From a checkpoint of a small mixture-of-experts model trained on Wikipedia.
Size: 12 layers, width 256.
Experts: 256 experts in each of 11 layers, 8 picks a token, a sigmoid router.
Training: 1543M tokens, 11773 steps.
Below are experts of layer 5 (counted from 0) of a mixture-of-experts language model. Rows are named router (the router's row for the expert), gate (a neuron's input weights, with its number), up (a neuron's input weights, with its number), down (a neuron's output weights, with its number) and show model dimensions 0-255. Each number is 128 + 24 x the weight over its row's rms, rounded and kept within 0 to 255.
After each expert's rows: "mostly gets" lists some tokens that are sent to it at least half of the time. This comes from a sample of Wikipedia text that the model never trained on.

# expert 48
router [112 164 128 151 150 116  98 106 142 108 111 116 147 150 124 122 176 118 141 143 110  96  81 100 116 115 143 116 130 179 134 114 117 118  82 181 155 124 173 130 139 121 137 156 115 132 115 133 132 149 129 128  96 118 144 110 111 139 141 139 138 106 131 127 135 137 113 130 136  98 161 103 149 106 105 102 101 108 160 143  89 132 140 118 153 158 123 139 100 139 113 111 120 124  93 144 131 112 117 158 139 142  26 129 132 111 110 137 163 130 137 157 115 109 138 139 121 131 112 147 149 140 133 120 105 125  98 177 122 128 112 139  86  99 150 126 105  59 116 124  72 115 167 134 161  89 181  83 134 102 117 109 113 133 120 157 114 162 104 117 121 154 153 126 150 138 130 113 145 107 116 130 129 173 135 159 126 153 153 134 164 127 136 151 165 113 149 134 188  86 118 162  99  98 145 108 120 198 131 111 161 116 109 124 182 136 138 114 116 105 129 121  91 135 136 129 141 149 165 170 142 108 175  91 129 141 140 112 136 116  97 133 108 109 123  74 105 166  96  86 156 109 122  95 155 148 106 138 120  90 135 129 117 115 153 135]
gate0 [140 131 144 137  99 115 126 101 184 153 142  96 136 166  85 149 136 129 118 101 168  60 114 143 148  87 163 139 155 145 126 113 141 142 147 129 153 132 174 121 133 117 101 120 130  97 121 136 165 143 128  93 149 153 166 122 110 137  65 108 130 102 135 165 116 124 131 114 112 115 160 135  88 146 119 123 142 127 112  95 143 107 133 120 149 126 109 146 168 132 154 131 118 125 148 110 149 101  84 177 108 163 110 182 142  94 138 140 125 201 139 153 137 114 130 105 123 147 157 167 125 116 148 112 116 146 121 121 137 110 150 122  99 138 112 119 145 156 127 106 111 159 132 111 126  90 143 114 108 163 126 108 101 152  89 168 120 154 108 109 157 126  94 134 122 115 138 125 101 110 102 129  68 129 124 120 126 155 137 160  79 145 129 135 126 140 125 129 128 153  93 139 137 114 126 168 131 157 129 115 128 136 112 142 117 161 145 139 116 148 157 154 183 126 111 113 121 103 164 153 173 130 102  61 128  96  70 108 161 118 129 116 103 137 139 148 126  63 143  63 122 160 129 144 120 122  92 146 105 118 120 118 102 114 150 166]
up0 [144 139 120 106  94 115  75  99 136 158 168 109 101 117 161 143 127 143 119 100 140 105 156 134 155  90 123 116 146 115 122 106 108 138 125 146 157 140 175 104 100 142 116  97 114  76 107 126  90 132 135 148 165 144 133  97 140 161  95 134 131 164 116 191 101 102 128  95 126 104 168 119 134 174 144  80 109 158 106  95 140 143 104 113 114 111 132 141 146 107 154 109  97  94 131 138 166 135 130 141 147 193  88 165 155 129 122 134  88 138 102 106  98 119 109 139 148 150 109 164 100 147 110 123 127 178  98 120 104 127 131 105 148 155 125 157  92 170 128 128  91 114 156  97 122  80 144  93 126 166 134 149 136 183 118 107 110 138 124 109 138 113 153 125 128 116 101 100 107 106 153 104 153 100 121 143  91 113 118 151  80 112 122 140 148 131 118  97 140  88 114 133  97  85 132 142 178 129 147 125 145 117 160 146 177 158 140 136 137 139 114 135 164 101 145 161 130  99 153  99 150 114 140  82 131 124  92 125 112 134 119 123  72 138 160 134 141 140 115 100 161 136 159 143 137 140 143 138  95 133  98 111 113 146 148 120]
down0 [140 121 126 109 102 113 135 143 157 144 127 139 153  89 141 109 120 178 113  78 147  88 110 120 122 141 132 120 170 150 143 126 143 137 132  97 146 124 129 137 123 127  95 118 124 102 108 116 159 108 155 120 117 158 108 108 123  84 131 127 138 105 118 206 186 121 125 168  78 134 113 130 105  91 148 129 177 126 113 132 138 134 145 130 149 138 125 128 163  94 156 135  80 130 160 114 153  93 126 104 141 153 106  95 105 157 133 152 111 125 102 132 128  98 158 148 139 124 126 137 100 158 125 132 133 125 111 123 130 157 118 118 132 124  66 135 155 120 158 108 128 158 139  85 143 133 131 122 109 132 142 131 153 150 164 128  73 151 114  60 131 152  92 161 150 120 155 146 103 134 120 108  99 105 110 166 156 113 108 110 135  82  98 147 101 129 120  68 152 105 155 115 106  94 108 132 101 121  97 122 122  99 145 149 119 101 110 128 138 149 150 125 152 126  78 148  92 149 132 142 132 105 139  70 144 134  99  41 123 108  84  97 157 163 155 105  93 121  89 144 113 117 132 130 124 131 109 135 110 113 156 156  97 132 127 108]
mostly gets: " oper", " Atl", " Oper", "thlet", " Olymp", " UTC"

# expert 211
router [128 103 110 165 112 128 126 137 126 132 129 154 101 104  84  88 125 134 162 126 121 154 133 135 126 102 149 127 133 157 143 134 133 103  86 164 147 114 129 139 139 115 101 147 157 142 133  96 169 142 128 151  90 148 136 137 104 120 117 147 124 121 122 172 127 149 158 103 112 144 144 119 135 121 124 100 108 106 115 129 127  99 139 123 139 145 146 156  96 151 119 106 146 168 130 136 128  81 127 141 100 115 122 111 154  98 118 115 177  93 172 126 133  91 147 140 103 150 133 164 162 108 137 134  98 112 118 144 102 132 151 114 104 135 147 158 178  94 121 130  96 125 170 116 121 110 137 121 124 104 148  98 116  57 145 115  97 156  93 111 155 116 126 129 151 133 152 136 128 123 150 138 159 130 150 106 114 162 122 105 201 129  92 174 160 170 172 147 132  62 115 143  99 101 129 134 176 124 117 144 143 189  89 116 164 124 152 109 121 135  91 129 145 159 138 120 108 114 166 147 154 136 147 133 135 146 128 112 114 138  71 103  96 114 144 128 122 147 103  58 136 127 163  75 145 125  82 122 167  85 143 159 120 136 128  93]
gate0 [171 132 154 132  99 146  87 106 154 125 129 103 146 171 139 134 147 139 135 159  81 152 112 150 145 136 131 102  83 133 127 128 164  99 126  71 140 164 130 153 137 145  98 133 146 153 163 115 162 121 121 131 142 127 112 148 104 116 144 135 146 165 132 163 124 142 142 110  97 118 166 110 122  94 133 125 138  97  72 104 154  98  85 117  91 172  65 100 129  90 126 147 137 116 139 102 121 143 134 152 139 174 117 105 172 179 135  99 114 120 146 132 168 121 132 137 129 122 130 123 132 124 184 100 132 163 136 120 125 176 139 154 140  96 127 117 148 109 135 101 132  98  91 155 123 143 152 113 127 119  86  78 171 119 140 147 155 130 145 107 144 130  88 161 103 115 145 186 151 126 169 121 137 152 115 143 108 142 169 106 127  99 124  93  97 165 145 175 144 155 151 102 130 150 138 101 111 117 149 115 171 132 129 121 134 140  91  84 144  96 158 109 137  78 148 153 117 129 109 128 109  84 104 154 129 122 137  95 124 120 154 129  98 110 120 132 143 122 159 136 102  91 111 139 162 123 145 169 115 157 156 132 134 136 153 113]
up0 [115 121 190 146 123 154 128 112 185 147 121 111  99 120 161 139 135  95 138 164 104 158 134  88 138 152 115 121  68 110 110 166 151 106 150  79 128 164 158 141 131 149 125 106 114 150  88  94 134 110  89 156 135 132 126 131 119 137 115 138 132 121 101 153  93 124 157 122 104 129 152  65 114 118 142 172 131 114 105 141 161 137 123 152 111 112 108 160 132 124  97 158 127 113 120 158 127  86 157 134 127 145 134 124 124 149 145 105 137 136 158 153 153 133 114 112 150 112 104  85 128 137 129  97 101 130 106 142 160 134 156 102 172 119 107 103 140 141  93 113  95 178 119 159 115 117 129 110 129 107 139 124 141 107 138 108 180 150 170 115  92 134 112 204 127  84 137 150 184 116 156 147 114 163 101 109  77 146 160 135  91 144 139 115 125 120 129 134 153 161 150 136 117 150 122 120 137 133 158 116 139 143 108 109 115 147 100  91 122 139 177 121 119 123 163 149 157 108 103 129 137 103 140 147  97 145 176 123 133 135 140  72  92 118 123 100 126 125 145 173 164  99 128 105 122  74 147 121  87 141 123 118 136 140 166 114]
down0 [147 161 168 146 103 140 141  96 178 114 117 139 112 185 139 123 118 100 110 123 149 145 124 115 105 133 149 120 119 114 117 150 122 117 156  82 104 140 151 156 161 120 119  85 111 103 122 136 122 118 111 146 141 146 141 105 118 124 102 169 149 129 145 202 145  81 114 114 126 119 158 120 119 115 130 107 128 132 119 146 151  67 110 120 109 113 124 154 155 108 124 158 148 162 149 161 158 131  99 130 122 140 146  95 101 133 132 122 144 100 176 167 151 153 126  93 141 163 161 155 126 124 146 159 108 143  88 132 142 166 124 118 141 157 118 131 175 111 111 139 126 135  99 167 162 118 138 104 125 123 123 155 144 110 153 121 162 136 153 112 179 106 126 184 157 106 170 131 127 108 144 146 134 142 160 121 103 153 121 102  78 162 113 104 106 148 147 133 135 143 125 162  75 116 140 135 185 162 117 101 111 122  98 153 127 121 102 101 144 147 138  92 179 108 165 146 177 121 162 116 103 168 174 136  92 150 140 140 142 150 120  75 141 122 124 110 139 112 120 143  69 100 124 122 123 105 125 125  88 143 130  88 148 143 130 142]
mostly gets: " cons", " sup", " com", " pres", " pat", " sing"

# expert 75
router [129 142 105 160 123 118  71 128 157 131  89 135 107 128  99 121 143 107 134  84 135 154  94 105 146 129 126  64 113 193 149 132 100  95  72 122 124 130 136 153 138  82 110 164 133 114 131 125 146 156 130 106 103 147 158 137 140 123 106 152  84 114 133 127  95 115 129 115 162 146 132 125 148 108  96 103 122 134 120 110 114 107  97 117 102 129 108  77 114 144 149 106 142 125 126 146 140 129 125 163 110 101 115 105 147 124 157 151 191 125 112 141 107 137 115 182  81 144 126 174 132 115 152 126 111  98 119 161 151 102 165  86 125 148 167 157 109  79 101 150 100 128 157 155 150 122 159  89 113 135 122 137 104 105 125  92 140 131 140 110 126 169 130 111 137 149 135 129 130 121 131 126 169 122 161 150 121 138 150 141 119 125 133 154  96 121 127 199 111 111 109 172 143  63 135 120 105 166 112 134 131 105 137 159 164 116 146  80 145 170  89 106 119 158 106 128 133 126 140 150 148  99 167 118 162 152 109 101 134 150 138 105  90 128 115 118 120 121 104 129 143  94  98 114 126 157  97 151 102  91 157 159 137 135 100 135]
gate0 [127  97 123 144  84  84 135 104 123 130 142 121 114 106 120 118 150 130 144 117 113 114 117 123 123 135 136 118 133 128 116 146 111 161 110 124 118 110 118 116 124  98 120 152  83 118 113 125 141 112 145 148 154 151 163 174 106 132 118 149 118 170  64 124 156  97 143  95 121 136 125 149 150 117 119 134 106 163 116  86 156 125 159 114 158 110 133 139 123 134 116 128 165  78 101 121 104 157 171 116  92 158 120 109 128 129 160 120 167 106  89 173 106 128 147 181 180 100 119 126 154 155 122  96 132  82 157 151 136 146 136 132 172  94 125  88 144 126  77 140 112 158 162 132 148 122 166 135 131 176 132 104 164 125 149  95 158 130  90 140 124 123 122 141 111 111 146 127 135 101 153 134 156 110  75 112 127  84 163  98 104 123  86  75 136 118 127 113 122 108 116  93 165 132 122 106 147 161 118 167  91 120 125  84 111 175 116 164 123 148 132 145  99 144 146  98 116  77  97 116 139 164 164 126  70 107 126 150 104 119 121 119  89 154 153 134 131 115 106  90 149 108 143 146 129 108  99  99 120 152 118 119 113 129 173 122]
up0 [ 96 167 126 147 152 163 124 148  81 141 130 140 136 165 147 118  94 148 144 150 147 145 162 117 107 101  94 142 146 143 134 113 128 128 156 112 123 117 170 124 146 173 115  96 173 140 162 122 129 156 119 115 115  85  74  82 155 133 125 128 151  88 183 117  97 148 110 172 135 141 142 118 106 145 140 117 157 112 111 180 126 119 109 150 102 144 110 116 129 141 147 152  91 171 167  95 150 107  92 147 131 130 120 130 121 116  97 139 122 145 179  91 116 132 126  97  81 130 139 107 113  95 162 166 133 160  85  79 148 139 111 106  93 173 138 133 131 134 147 129 142 106  89 155 134 152  96 127 116  99 130 123 121 119 119 157 104 133 139 137 146 121 128 132 148 137 120 132 111 146 103 107  97 160 176 155 126 163 110 133 136 152 182 200 123 124 130 140 155 115 137 152  90 128 137 143 106 108 135  75 161 128 131 165 150  85 130  86 137 128 136 116 145 111 107 150 137 173 131 155 109  99 107 144 161 121 128 110 135 174 150 123 138 122 127 147 149 163 132 171  95 154 126 155 127 117 138 161 146 123 134 146 149 144  81 139]
down0 [127 118 111 160 139  81 123 147 135 130 152 114 133 126  86 121 151 124 106 132 148 130 178 110 136 162 105 128 126 151 100 140 131 142 165 123 122 108 114 170 117 131 124 127 128 144 148 124 143 126 147 127 135 148 166 147  76 100 133 126 102 178 149 107 126  95 106 107 123 176 129 111 134 147  96 103 156 127 109 117 111 118 140 110 177 115 132 139 130 125 137 149 143 148 106 147 130 140  79 140 144 127  95 117 119  90 143 143  82 116 141 116 110  83  89 107 100  93 141 126 167 126 112 109  92 140 136 123 154 150 164 129 132 152  83 103 161 143 127 162 114 141 127 141 121 133 130 100 147 154 168 127 130  80 150 173 128  91 130 110 136 124 122 160 135 128  79 162 164 127 175 100 102 133 159 144 110 139 106 125  85 142 136 138 115 175 141 137 132 211 127 126 123 145 158 141 109 107 109 152 110 145 131 153 112 139 166 148  75 171 177 102  99 152 116 135 151 174 129 146 123 135 109 126 140 102 127 124 121 137 122 146 158 138 131 168 152 133 112 140  56  87 141  96 168  92 101 139 162 182 142  85 127 119 123  97]
mostly gets: "\n", ".\n", ")\n", " |\n", " sub", " pre"

# expert 2
router [116 190 104 119 113 128 119 144 155 158  98 127 117  76 138 140 178 152 123  92 122 139 107 117 119  91 136  76 107 115 129 101 125 130 101 158 105 154 130 147 163  91  98 129 129 124 147 131 131 162 144 111 123 144 146 135 110  97 129 127 144 146 111 113 103  86 135 102 148 117 114 113 140 122 133 102 122  73 149 141 126  82 133 112 117 116 128 131 153 150 118  89 101 110 113 149 110  98 148 152 116 105  99 115 152 105 141 108 156 110 147 106  89 107 117 171 145 131 134 148 171  97 156 166  93  88 159 140 100 109 137 115 136  94 105 128 130 144  94 136 108  91 161 157 125 113 155  96 131  95 119 117 104 111 132  96 133 137 123 115 119 124 126 125 163 143 132 151 136  89 166 147 161 152 113  97 118 174 168 158 161 119 155 159 103 146 155 149 151 108  90 149 104 115 146 116 165 198 156  89 129 133  97 107 162 141 126 134 145 124 105 130 122 155 113 126  93 126 125 107 166 122 172 101 136 110 145 139 105 141 102 125 113  70 158 106 130 163 119 113 152 126 117 148 129 140  50 172 127 114 166 140 100 142  91 136]
gate0 [106 102 128 135 167 161 112 130 149 101 146 116  90 150 162 117  72 149 155 132 116 110 133 114 149 105 121  95 126 130 138 104 131 137 148 147  97 122 141 127 147 114 136 100  80 173 144 137 124 120 108 108 133 129 134 117 109 108 177 130 125  96 126 132 120 107 137 150 145  98 122 170 143  90 131  49 133  76 120 138 100 122 133 120 125 132 112 119 137 160 137 133 132 171  96 146 132 125 116 121 129 105 145 174 121 139 162 159  76 189  68 100 157 116 133 119 168  97 110 164 114 142 151 120 119 127 134 101 132 156 134 119 107 145 107 138 175 161 142 108 108 145 129 123 135 102 108 138 185  90 134 111 146  95 134 169 166 114 136  88 160 147 180 141 175 122 122 128 104 142 138 106 110 135 148 102  92 115 149 167 146 112 140 127  74 157  96 154 130  94 125 151 127 144 136 142 121 171 165 117 106 114  85 180 115 102 170 160 132 147 104 123 126 156 164 134  95 162 135 124  96 110 136 161  98 106 114  96 135 122 122 132 148 148 111  89 137  99 117 104 116 125  99 142 100 118 105 124 180 122 130 130 140 127 146 133]
up0 [101  82 144 131 175 125 113 110 147 131 192 139  85 119 104 131 154 123 169 158 153 122 131 129 147 113 112 137 111 144 160 144 187 111 119 141  76 181 125 133 122 134  99 142 100 126 135 171  76  77 124 137 124 124 109  96 138 132 164 133 135 120 126 139 134 131  91  99 137 133 106 127 146 102 119  84 111  86 112 160  73 132 147 125 133  84 125 155 115 114 118 186 156 132 107 120 141 144 142 124 158 115 126 145 117 123 132  85 109 158  77 118 141 127 166 129 141 112 156 162 131 135 120 174 107 149  91 117 140 139 157 133  85 145 148 130 113 128 126 134 133 137 112 122  94 101  96 132 177 115 148 153 139 130 160 137 150  97 156  96 136 112 135 155 138 123 165 110 100 140  99 119 138 118 129 130 127 111 120 109 182 136 121 150 133 140 137 131 122 104 134  82 134 115 143 139  98 126 132 123 125 121 118 196 147  99 140 168 161 148 139  86 135 166 131 113  85 141 140 137 166 121 145 159 113 140  78  95 174  91 192 114 114 148 125 123  89 110  95 119  84 126 153 124 120 166 120 158 116 114 128 151 141 106 115 137]
down0 [146 133 117  80 182  97 132 148 103 119 127 139  99  79  92 138 102 102 129 119 157  99 127 129 136 124  99  87 118 100 139 103 105 147 148 161 126 121 128 153 149 114 143 119 104 144 180 111 149 114  95 107 119 117 141 125 118 130 128  95 138 122 115 102 117 127 156 153 129 153  82 152  99 114 136 149 172 109 196 151 146 147 168  90 158 149  66 101 107 120 115 103 136  89 145 129  87 121 115 129 128 162 162 129 124 128  95  94 101 125 112 125 148 120 143 125 116 169 143 114  97 179  79 115 141 154  94 126 137 125 143 104 129 114 107 138  79  98 151  84 143 139 168 154 104 131 151 126 151 114 147 145 147 158 162 140 150 125 159 124 128 108  91 167 150 144 133 174 121 129 122 144 140 105 111 111 147 144 129 121 116 153 107 104 149 128 159 170 120 178 134 124 111 163 142 118  98 141 155 105 106 152 140 131 136 160  93 104 150 111 156 117 103 173 103 120  92 137 161 126 105 107 138 122 133 131  98 160 109 101 185 145 126 153 156 125  71 136 139 130 126 128 130 134 160 137  70 150 118 136 115 112 134  90 155 162]
mostly gets: " mi", " called", " named", "%", " km", " call"

# expert 7
router [115 154 109 167 165 119 148 123 130 120 138  90  94 117 138 129 162 118 168 161 123 137 105 129 115 151 145 131 105 158 105  94 106 112 102 143 130 130 148 135 136  98 127 107 119  68 103 123 155 146 161 129 119 136 131 138 120 106 113 128 135  94 124 135 115  94 126 128 119 118 123 125 189 113 132  84 124 131 134 149 139 108 130 137 119 131 152 142 123 178  78 103 110  79 105 136 145 113 117 134  90 112  78 111 144 133 136 159 159  98 138 142 147 107 117 155 137 138  98 143 139 113 131 155 120 142 159 145 123  64 131  88 100 155 162 140 116  74 135 125  95 112 209 130 189  94 141  84 138  98 142 121 135 130 154 110 124 154 109 130 141 149 160 120 163 120 109 101 119 144 131 176 144 148 122 168 132 171 128 165 168 125 146 144 145 124 143 101 190 111  96 152 138  99 155 104 159 166 149  88 112 134 115  92 156 161 118  98 132 147  97 101 126 136  95 111 129 132 177 151 143 130 141 141 117 152 142 115  74 147 106 133 127 128 133 130 137 120  96 119 149  82 137 111 154 147  84 152 135  89 126 161 128 114 128 162]
gate0 [113 137 139 126 112 163 162  95  90 171 119 107 177 108 123  89 126 136 146 150 126 114 126 107 142 127 127 122 144 154 102 123 164 156 134 130 148 116 139  88 142 106 111 125 135 135 108 137 167  98 142 134 100 123 145 112 101 175 139 162 180 114 127 142 158 120 117 115 125  93 124 125 120 130  65 154 141 126 107 106 125  97 158 168 120 162 126 127 133 117 136 111 113  81  92 150 115  64 123 126 148 141  82 112  98 143 138 161 145 135  80 158 167 116 125 143 139 106 134 121  96 107 136 121 124 139 155 121 102 180 146 156 130 105 149  93 128 131 152 190 125  78 115 119 156 119 127 111 121  74 119 114 131 137 106 123 193 133  96  97 101 114  94  99 102 147  90  62 123 146 126 129 105 136  86 112 127 116 101 130  99  82 138 168 135 152 142 109 144 144 171 126 153 118 141  69 133 120 112 108 159  70 126 129 156 146 122 129 129 127 121 151 119 138 131 123 119  81 171 102  97 149  96 109 180 111 109 140 137 140 155 111 110 127 140 108 131 146 141 107 160 138 109 113 110 165 123 152 133 124 115 120 137 101  97 130]
up0 [148  78 138 150 151  64 176 126 102 161 107 122 131 140 129 159 142 125 150 149 156 130 113 121  92  80 150 118 108 109 158 107 134 113 132 161 124 180 104 154 132 117 161 114 113 167 129 110 119 141  97  90 135 175 145 129 137 121  92 129 112 114 127 112 126  68 170 138 105 146 116  99 136 109 121 168 114  98 167 118 110 119 127 126 108 121 119 146 119 115 119  60 106  82 150 127 120 138 164 150  91  95 103 108 128 120 154 171 134 139 181 139 133 175 126 167 114 105  81 126 136 109 120 111 131  84 108 158 198 158 145 131 158 134 129 136 109 164 128 100 136 109 147 127 145 141 126 140 140 144 171 123 131 142 113  98 112 116 151 133 100 131 112 146 126 176 181  91 103 123 128 160 111 122 133 112 144 146 142 137 155 148 120 110 137 158 119 140 129 173 151 181 112 164 112 154 136 145 113 112  95 132 110 179 112 106 139 159 145 102 154  83 142 112 134  99 176 137 107 170 113 116 123 117 133 120 149 137 130 133 129 124 124 112  93 165 107 117 159 147 117 141 144 150 177 162 154 149 131 136 155 130 142 128 117 128]
down0 [126  93 134 126 142 106 111 118 136 141 126 189  89 136 113 132 109 165 117 112 112 104 204 171 146 117  91 169 126 136 179 112 118  81 139 139 108 112  95 134 145 121 133 149 120 178 127 138 117 141 114 135  97  87 147 140 147 163 105 184 149 131 138 118 138 111 136 125 174 132  82 119 143 107 150 190 156 121 102 139 106  84 144 118 139 101  99 128 121 143 137 134 114 125 101 162  92 155 102  85 121 108 138  90 121 127 125 120 147 160 141  97 144 101 146 133  94  98 134 122 149 123 152 140  79 139 119 145 189 163 189 151 125 158 134 116 169 158 106 136 136 154 119 118 132 170  75 172 119 102 152 122 102 117 121  90 125 108 159 158 137 125 133 106 155  96 135  84 111 119 153 149 136 117 136 127 134 137 111 113 105 152  78 132 133 106 143 144  80 118 179  99 113 107 148 117 135 130 137 135  89 128 113 118  75 148 127 125 159 122 149  90 105 132  92 155 107 112  90 167 136 135 153 134 104 137 116 155 121 138 126 114 104 112 104 135 115 104 145 140 126 144 119 118 132 133  94 159  94 111 143 138 128 140 103 135]
mostly gets: " offic", "sk", "we", "hold", "bor", "be"

# expert 236
router [146 114 101 153 130  96 107 108 154 132 116 100  97 148  91  98 125 126 136 102 133 138 141  80 143 119 123 148 175 137 140 118 107 138  90 164 116 118 129 130 126  84 102 154 145 129 117 144 143 173 194  98 126 153 169 128 138 142  95 116  81 116 146 121 105  85 146 121 137 107  89 120 118 117 105  80 101 134 158 128 115 111 119 128 115 146 178 130 138 132 122 139 113 104 127 151 130 128 155 153 157 141  94 105 161 126 157 148 147 115 139 148 135 116 121 170  98 127 125 131 118 115 162 118  99 101 136 127  87  90 135  81 140  62 155 138 130 114 156 113  96 121 164 156 137 107 112  84 110  90 143  91  99  94 121 107  93 158 117 104 150 156 123 103 143 135 139 133 129 132 123 159 106 168 149 147 131 143 128 122 141 162 115 117 144 120 107 124 151 116 106 168 112  86 130 157 156 122  98 118 123 162 139 156 122 110 150 109 184 134 101  91 127 132 116 121 121 131 174 170 162 125 161 119 131  92 148  94 115 136 150 133  87 108 111 114 149 136 119  69 165 109 133 127 179 139  67 130 125  86 147 110 128  86 132  91]
gate0 [144 126 125 177 119 116 134  76 126 131 136 103 112 110 153 133 130 141 162 119 153 104 124 156 155 173 125 147 129 137 200 121 142 133 103 147 116 107 103 111 150 149 176 117 125 149 132 153 144 150 132 117  95 124 100 129 118 121 115 149 133  83 119 143 104 157 146 118 154 143 136 131 158  63  99 137 137 113 126 124 106 143 146 149 126  96 114 122 107 124 100 121  68 110 131 152 114 101 164 153 168 125  99 116 148 151 167 181 116 120 140 136 173 148 129 134 159 149 110 103 147 118 147  90 140 106 102 145 116 140 115 166  63 132  65 103 116 139 149  94 118 122 146 152 107 112 121 103 103 122 132  62 157 156 116 173 135 141 103 128 100 133 105 129 136 130 138  84 157 131 108 110 110 139 105 118 152  98  98 131  96 161 123 128 122  98 141  74 155  95 135 138 135 118 170 119 118 164 104 108 176 135 126 187 144 155 153 110 108  82 178 120  94 141 100 118 118 128 176 145 116 143 140 117 111 131 152  97 136 115 151 128 108  86  88 103 122 113 138  98 127 139  93 119 144 110  91 116 124 147 124 145  97 120 130 112]
up0 [105 120 159  93 129 129 122 147 119 113 132 155 139 112 123 129 121 141 103 140 109 178 135 123 111 105 118 112 138 139  70 133  94 112 110 130 149 138 121 143 112  99 106 136 130  89 132  95 109 104 104 105 148 121 161 132 144 118 134 136 111 175 117  94 161  83  81 145  97 113 130 112 112 150 169 112 102 156 146 147 141 111 109  88 125 158 129 154 117 137 140 134 176 123 138 132 126 153 113 101  89 129 155 152 115 116 122  88 132 118 142 115  99 107 122 163  86 114 137 136 108 114 113 174 121 129 143  98 161 120 159  82 180 126 178 156 132 149 123 155 123 120 128 107 181 112 125 136 156 125 125 169  99  96 151 136 139  86 177 121 144 128 167 124 127 118 130 168  98 155 151 172 143 124 118 128 107 164 143 121 135 119 102 146 123 164 146 184 110 141 144 125 149 133  74 153 124 110 141 133  79 136 111  72  97 116  95 138 126 161 131 119 173 138 129 112 137 102  55 120 164 113 107 129 173 152 120 181 114 135  94 114 125 145 148 141 125 131  90 138 131 114 131 141  98 145 171 154 108  83 111 105 175 130 136 139]
down0 [134 129 184 148 152  98 135 165 101 140 177 121 120 139 144 142  81  91  92 130 104 110 156 157 108 129 146 133 124  92 140 117 155 138 127 163 135 110 118 114 154 141 104 203 135 125 115 112 103 108 121 126 132 161 124 147 134  96 159 124 138 147 115 132 149 134 188 101  99 165 149 127 117 133  97 135 103 125 141 172 114 157 110 115 133  95 169 146 139 145 100  93 160 110 117 145 124 106 118 154 129 129 113 154 112 157 140 112 128 142 136 158  81 134 106 143 115 122 121 129  97  83 158 190 127 105 138 108 107 184 135 100 167 125 170 146 125 101 113 109 149 147 164 125 172 176 145 137 123 130 151 170 161 137 124 117 138 152 150 132 165 152 124 133  88 120 110  98 136 128 155 123 142 172 139 118 101 108 160 100 145 140  81 148 124 101 141 139 120 125 120 148 131 141  85 147 130 134 132 161 121 114 108 149  85 143 161 142  74 116 119 121 119 155 113 119 114  92 130 132 141  86 126  96 168 121 110 137 135 147 120 127 130 135 185 135 162 136 126 126  99  94 143 164 143  69 134 140 117 137 147 131 202 150  99 128]
mostly gets: " art", " spec", "int", " import", " po", "and"